Weights of a small mixture-of-experts language model, trained from scratch on English Wikipedia.
Training: a variant of Muon for the experts, 577M tokens, 8799 steps.
Below are experts of layer 7 (counted from 0) of a mixture-of-experts language model. Rows are named router (the router's row for the expert), up (a neuron's input weights, with its number) and show model dimensions 0-255. Each number is 128 + 24 x the weight over its row's rms, rounded and kept within 0 to 255.
Before each expert's rows: a language model's description of what the expert responds to. This comes from a sample of Wikipedia text that the model never trained on.

# expert 63
Foreign name openings. First syllable of non-English given names and places, often Turkish, Arabic or Iranian, in sports and credit lists, such as Er-kut, Kar-im, Ber-dych.
router [113 124 118 123 146 132 117 100  99 133 137 110 124 160  72 127  90 100  95 155 159 120 141 125 145 143 129  97 161 158  95 118 141 132 168 128 143 159 105 116  77 134 124  93 100 118 108 107 126 105 162 121 121  75 147  94 114  85 165 125 155 148 147 130 122 108 119 142 166  91 146 133 119 157 141 142 112 186 149 139 110 121  97 155  88 124 120 137 156  84 107 179 120 168 180 125 125 117 101 124 116 139 126 150 126 162 128 129 123 121 130 148 133 131 129 155 117 100 147 118 141 122 151 148 141 152 140 138 200 155 142 174 101 100  88 152 152 120 139  98 101 134 110 140 166 147 111 171  85 130 116 100 108  97  90  74  83  99 117 105 157 103 159 110  88 114 132 141 171 129 124 162  89 148 101  92 130 140 124 134 148 153  92 120 120 138 141 110 125 125 101 131 121 108 103 108 135 106 120 115 136 142 117 117 143 119  99 112 123 128 163 106 131 131 113 102 103 144 123  85 140 159 137  93 118 128 147 138 125  88 110 112 103 110  85  98 123 120 165 120 128 117 193 127 173 107  99  90 155 169 122 158 111 130 112 119]
up1 [149 116 117 151 131 141 141 135 123 128  96 129 135 141 130 182 101  99 131 150 110 118 138 137  87 156 128 111 121 159 114 141 123 144 146 169 118 121 145  95  89  76 134 127 108  98 101 147 151 103 118 155 106 108  99  89  94  83 150 119  91 143 104 119 102 106 158 153 126 137 134 149 135 148 131  80 103 161 120 143  99 152 161 134 102 146 128 122 132 146 100 125 117 117 143  69 121 122 109 117 105 126 130 126 113 105 124 144 146 158 126 133 116 152 116 151 161  78 132 131 133 129 133 143 151 157 156 127 134 144 125  96 143 107  82  77 175 125 155 149  87 165  90  88 145 161 114 109  81  89 143 112 101 124 135  84  84 121 125 156 123 126 128 126 129 113 123 175 145 113 113 153 140 127 111 112 114 138  80 108  77 127 107 118 107 132 109 126 127 131 119 139  92 157 143 152 102 102 108 123 111 133 161  90 152 138 110  84 102 133 138 134 147 132 144 148 125 115 155 111 133 126 162 114  88 177 139 146 175 133 158 120 111 103  56 119 193 137 170  66 134  85 118 164 151 108 145 133 125 113 153 127 127 152 129 170]
up2 [108 104 100 113 111 138 139 126  92 118 150 109 129 150 113  88  59 159 126 128 147 173 107 102 131 153 134 171  92 119  99 118 173 121  98 133 113 114 113 106 151  94 159 121  77 146 123 137  82 109 161 154  99 119 136 111 148 115 147 137 133 116  92 158  90  90 121 119 119 157 134 110  88 133 155 150 112 140 145 100 118 141 107 102 133 102 139 136 131 152 112 145 154 119 169 102 144 140 150 109 116 122 124 138  91 141 155 140 136 103 132 126 105 118 126 139 118 142 127 133 176 123 186 125 122 120  99 157 146 176 118 160 101  90 111 141 105 133 168 152 130 129  92 113 135 173 108 180 156 124  87 127 103 113  71 130 136 101 154 140 124  98 156 174  84 104 159 120 107 150 139  67 112 142 182 115 133 119 132 114 125 114 109  81 128 121 139 155 153 103 159 157 126 116 141 121 155 106 122 111 131  70 117 101 153 129  97 126 139  96 133 135 145 125 138 169 124 121  89 100 186 131 129 118 105 116 111 150 122  93 137 128 124 133 130 100 167 101 175  91 132  99 116 116 151 145 115 134 121 138 127 135 179 132 146 156]
up3 [118 128  91 132 164 121 121 153 160  82 148 104 143 141 112 101 132 117 151 126 100 124 159  98 159 127 132 120 139 160 103  82 139 118 119 123 123 126 116 155 114  90 209 140 107 101 144 142 119 106  96 104 116 127 141  85 134 147 107 136 111 117 168 114 114  80 149  93 146 124 130 157 125 122 151 107 142 135 162 172  90 142 124 123  95 154 111 160 137 140 150 167 124 126 153 148 130  77 144  91 119 122 127 154  76 131 122 107 131 160 155 110 136 168 115  89 151 131 118 136 127 143 162 150 118 156 101 141 162 126 137 126 166  90  98 120 141 118 166  91  97 177 127 152 152 122 119  83  88 157 114 148  86 102 126 139 159 111  88  90 109 125 130 118  87 127 128 146 168 140 138 108 135 138  81 141 170 108 134 110 152  99 144 118 151 101 147 166 129 195 118 126 126  91 111 108 146 125 144 141  95 139 121 114 176 115 118  98 121 163 139 135 139 143 107 127 148 163 158 123 133 129 126 122 103 137 119 160 137 131 158 126 105 122 162 107 120 114 173 129 110 133 125 134 160  98 112  91  91 169 139 185 142 101 140 158]
up4 [118 118 149 138 146 165 103  93 133 109 179 175 132 109 150  92 140 106 117 124 103 103 154 139 133 100  94 114 163 156 130 106 132 134 132 107 162 143  98 103 128  63 125  99 119 117  84  82 121 116 159 139 172 100 167 112 146 150 140 124 105 120 104 100 106 128  91 151 109  96 173 121 141 106 155 136 117 159 126 162 117 118 102 126 117 139 110 136 153 101 191 128  88 131 141 116 146 126 141 128 101 118 166 139 141 113 164 134  72  99 126 119 113 112 127 114 105  88 118 119 113 128 126 154 151 153 130 125 129 139 147 141  45 166 107 124 160 114 152  91 102  94  91 106 148 122 104 123 141 134 111  97 162 124 179 102 121  54 185 109 138  87 127 134 113 102 109 127 137 158 165 109 142 153 110 149 142 123 155 133 134 164 118 141 119 180 127 151 101  90 142 119 128 116 106 124  89 130 163 180  88 151 158 113 129 177 115 107 123 138 154 117 136 127 111 101 117 167 139 107 126 152 115 128 149 135 137 104 125 117 106 118 129 122 130 144 103 122 178 126 138 140 143 108 143 132 148 144 126 176 127 139 138 129 126 132]
up5 [111 149  87 135 198 137 101  71  91 148 182 125 139 120 129 128 141 107 139 112 121 100 132 144 148 122 115  90 161 160 118 170 126 158 145 106 102 116  81 144 139 140 137 151 132  91 131 128  98 132 128 106 109 127 117  84 127 117 147 168  88 133 161 114  94 100 108 118 109 149 130 153 107 117 141 145 125 135  96 135 136 128 123  78 146 102 123 141 146 125 121 182  64 121 137 138 108  91 139 159 121 138 128 112 104 163 110 160 130 154 112 166 129 170 114 105 119 123 141 115 159 151 165 125 125 107 164 150 144 147 132 157 117 138  95 126 110 115 152 115 172 116  54 128 172 143 157 124  96 133 158  69 104 149 106 116  97 107 144 133 118 110 134 144  94 159 120  75 164 178 117 152  99 133 120 135 175 110 115 155 152 127 107 114 130 128  98 130 138 133 102 103 115 137 118  94 133 117 141 109 110 137 109 116 146 150 142 111 145 134 148  96 144 128 127  96 125 112 106 137 143 163 131 131 106 108 156  64 141 143 134 115  74 102 124 116  93 125 125 113  95 129 161 117 140 135 145  86 162  77 134 140 115 107 105 117]
up6 [134 125 141 161 145 142 122  88 135  98 133 115 162 118 147  87  94  76 154 135 134 120 194 136 126 119 179 129 141 151 143 140 115 116 133 136 141 111 114 134 128  93 128 134  88 168 137 110 100 101 164 129  92  83 109  97 110 150  93  71  79 135 107 104 115 130 139 182 124 128 134 105  76 153 147 148 124 142 124 144 154 107 135 159 155 111 141 114 121  77 117 128 154 125 161  76 100 129 140 141 103 158 154 130 139 165 131 131 125 115 148 150 125  97 117 126 148 124 116 117 119 125 146 128 132 139 105 137 170 133 131 175 106 108 125 151 100 113 166 170 119 167 126 115  94 134 120 177 113  88 108 137 139 137 132 126 149 144 155 101 127 141 125 116 109  97 132 134 127 126 124 133  87 119 127 119 100 107 134 136 137 109  97 157 133 111 157 157 128 119 121 156 177 128 131 144 129 115  99 137 101  75 114 127 137 217 120 147  73 160 138 129 137 132  88 129 117 109 127 127 199 135  94 129 129 154 131 122 111  90 160 105 146 129  84 160 136  78 131 122 130 135 106 128 152 139 108 139 123 100  90 141 167 102 164 108]
up7 [124 192 108  72 165 207 120 124 140 122 137 143  98 152 137 146 118 105  99 125 128  99 118 126 116 144 162 147 116 122  82 124 119 163 153 184  99  93 102 116 112 135  98 143 115 118 129 139 172 126 132 122 101 116 166 115 114  82 124  77 137 155 136 106 113 142 106 145 100  83 104 143 118 115 149 132 107 137 160 169 102 150 104 112 151  65 136 126 110 123 121 120 113 123 165 130 111 147 140  92 131 104 133 149 141 119 137 106 117 171 125 101 156 115 129 145  92 139 146 125 122  87 107 171 142 131 116 101 129 161 129 105  99 120 151 163 161 108 160 127 105 119 157 117 121 136 111 145  84 149 166 113 131 150 120  97 126 116 152 121 138  90 125 112 105  75 162 137  95 102 100 125 158 145 104 124 114 167 113 126 158 114 118 139 150 132 161 100 146 133 139  86 135 171 131 124 170 141 133 147 149  89 113 148 127 164 128 132 137  96 148 123 146 123 114  82  93 177 127 135 156  87 143 115 109 130 107 127 119  92 166 144 127 131 114  94 197 119 148 138  85 114 160 110 127 121  94 160 138 158 151 123 128 135 125 130]
up8 [173 122 109  99 163 121 100 111 135 149 118  66 104 131 118 105 100 114  93 143 132 130 134 106 115 135 117 111 151 162 138 120 152 115 141 122 115 166 107 120 140 121  93 121 122 129 162 103 136 119 165 124 129 104 142 100 111  95 144 103 118 140 127 143 119 126  84 148 139 114 115 171 108 133 165 132 105 105 118 166  87 106 111 149 139 133  93 159 173  99 119 107 176 160 139 121 166 142 133 145  64 117 152 135 124 156 115 145 116 149 105 138 127 131 114 126 102 102 130  92  79 118 147 124 112 127  86 122 181 143  58 143 145 113 121 141  91 130 165 105 106 153  72 133  99 101 112 112  63 101 145 163 145  99 116 132 126 111 117  90 137 118 148 121  92 131 113  92  87 113 119 147 131 170 133 143 164 130 100 101 128 160 141 127 131 111 162 140 111 137 160 143 119 148 114 126 128 112 102 127 110 153 116 133 138 149 104 101  97 107 145 104 129 124 171 123 119 143 152  82 167 161 168 133 142  67 112 139 126 131 119 118 115 137  80 160 110 134 149 143  71 142  87 112 152 135 143 137 116 138  85 159 111 175 136 118]
up9 [129  85 140 102 144 118 115 139  81 113 119 112 193  94 114 148 124 124 136 168 105 107  95 134 144 166 158  77 169 123 138  75  80 137 135 143 210 104 145 130 130 153 113 164 140  98 104 113 160 109 121 104 114  74 150  94 126 149 143 128 195 167 140 137 141 105 129  92 125 113 168 120 116 151 154 163 119 168 125 122 113 126 128 164 153 106 180 119 131  99 139 171 111 168 146 143 123 143 123  95 115 146 110 128 136 120 127 131 130 146 176 129 171 134 140 138 146 113 156 132 137 168 151 125 144 139 126 141 141 121 131 141 130 137 128 114 146 116 120 141 116 126 149 137 136 128 116 153 122 100  89 123 121  97 132 113 154 137 137 134 104 135 126 148 151 117 139 147 125 135 146  98 163 129 108  94 147 105 144 122 113 153 146 108 123 127 145 168 103  79 102 120 104 117  75 166 150 137 136 157 116 149 143 106 125 104 185 167 105 123 137 134 106 110 137 113 165 164 126 166  91 115 118 121 105 140 100 133 125 132 147 186 132 124 133 147  76  85 150 114 124 155  99 124 115 165 149 119 141 144 187 161  95 139 132 150]
up10 [ 99 148 126  90 162 120 118 164  97 174 106 133 175 120 137  65  96  82 152 140  93 132 120  95 117 108 172  91 126 134  98 113 134 190 145 133 135 134 152  80 132 141 125 115  98 116 131 117 138 124 151 121  98 111 116 117 118 118 149 125  96 111 119 112  99 103  84 151 129 156 137 103 180 163 128 164 114 170  93 151 112 130 143 113 126 149 122 184 161 126 128 139 110 135  79 114  96 114  84 114 154 111 165 106 137 131 126 130 130 107 169 180 131 153 112 138 113  94 156 122 100 144  99 156 115 101 151 126 162 109 134 108 129  98 154  79 151 139 123 121 134 107 134  76 102 107 121 165  85 115 136 123 122 138 142 117 107 136 158 130 177 128 128 132 105 139 105  99 121 137 108 101 118 114 146 112  66 165 153 121 136 152 133 132 127  95 197 147 141 114 114 139 104 128 162 116 127 116 126 142 122 157 158 127 138 127 158 100 111 166 164 139 167 123 123 112 158 153 141 162 156 130 106 118 146 100 136 107 118 128 136 129 176 162 111 118 117  93 108  86 124 124 125 123 147 144 123 107  99 130  84 126 127 130  84 143]
up11 [109 131 110 151 115 155  70 126 101  95 131 121 127 100 114 137  71 145  87 169 120 152 125 120 159 115  99 110 121 126  99 148 148 159 153 108  86 143 136 125  80 113 145 129 121  58 113 131 145 158 125 102 107 125 109 157 154 101 109 115 128 145 113 159 165 149 147 152 101  74 163 152 100 137 140 136 161 159 172 108 116 112 147 157 111 106 111  95 161 134 108 136 102 148 141 122 157 112 101 122 134 144  98 155 117 160 119 104 135 137 185  96 164 110  98 143 144 101 136 129 165 119 143 109 158 165 116 143 155 134 122 115 113 148 107  96 145 119 135 127 125  89 119 111 127 115 172 135 140 138 149 156 137 105 123  75 106 112  92 124 138 148 171 141 137 131  93 150  99 145  66 140 126 107  74 153  81 141 115 141 135 127 151 118  95 114  98 165 161 116 117 128 106 123 101 114 101  91 139 131 127 107 150 112 156 122 127 123 129 129 123 103 114 115 135 106  87 161 114 140 141 127 138 115 124  79 117 163 134 101 125 121 127 134 114 125 141 116 166 126  75 125 166 171  98  84 175 140 140 115 124 108 161 157 111  85]
up12 [116  98 124 102 135 103 185  99 102 131 126 120  97 124 127 144 131 116 148 147  82 106 142 127 159 117 120  91 109 161  92 118 139 134 135  84 108 122 137 133 113  95 130 103  98 108 111  81 102 169 156 185 118  90 133 104 127 147 126 112 107 115 113 129 107 121 192 112 119 135 132 129 129 103 164 133 138 136 123 130 171  87 112 121 136 135 127 119 137 126 102 160 111 104 143 143 108 153 124 158 138 119 105 120 120 143 138 140 116 170 145 152 111  95 168 137 109 102 131 138 178 146 131  93 144 105 103  76 133 128 173 138 122 129 110 155 146 143 131 139 126 144  98 140 176 144  96 114 105 138 121  87 156 118 147  82  54  68 154 118 130 150 117 160 106 149 159 119 156 132 105 152 129 128 136 105 110 123 144 148 137 131  88 150 170 123 172 144 148 106 104 151 129 142 115 118 139 122 139  96 143 180  72 137 128 123 127 107 115 130 157 143 163 100 127 123 140 104 125 146 108 110 137 126 135 137 126 145 186 160 139 115 140  85  90 109  71 114 122  79 145 100 100 137 123 127 106  69 175 101 148 125 156 148 123 133]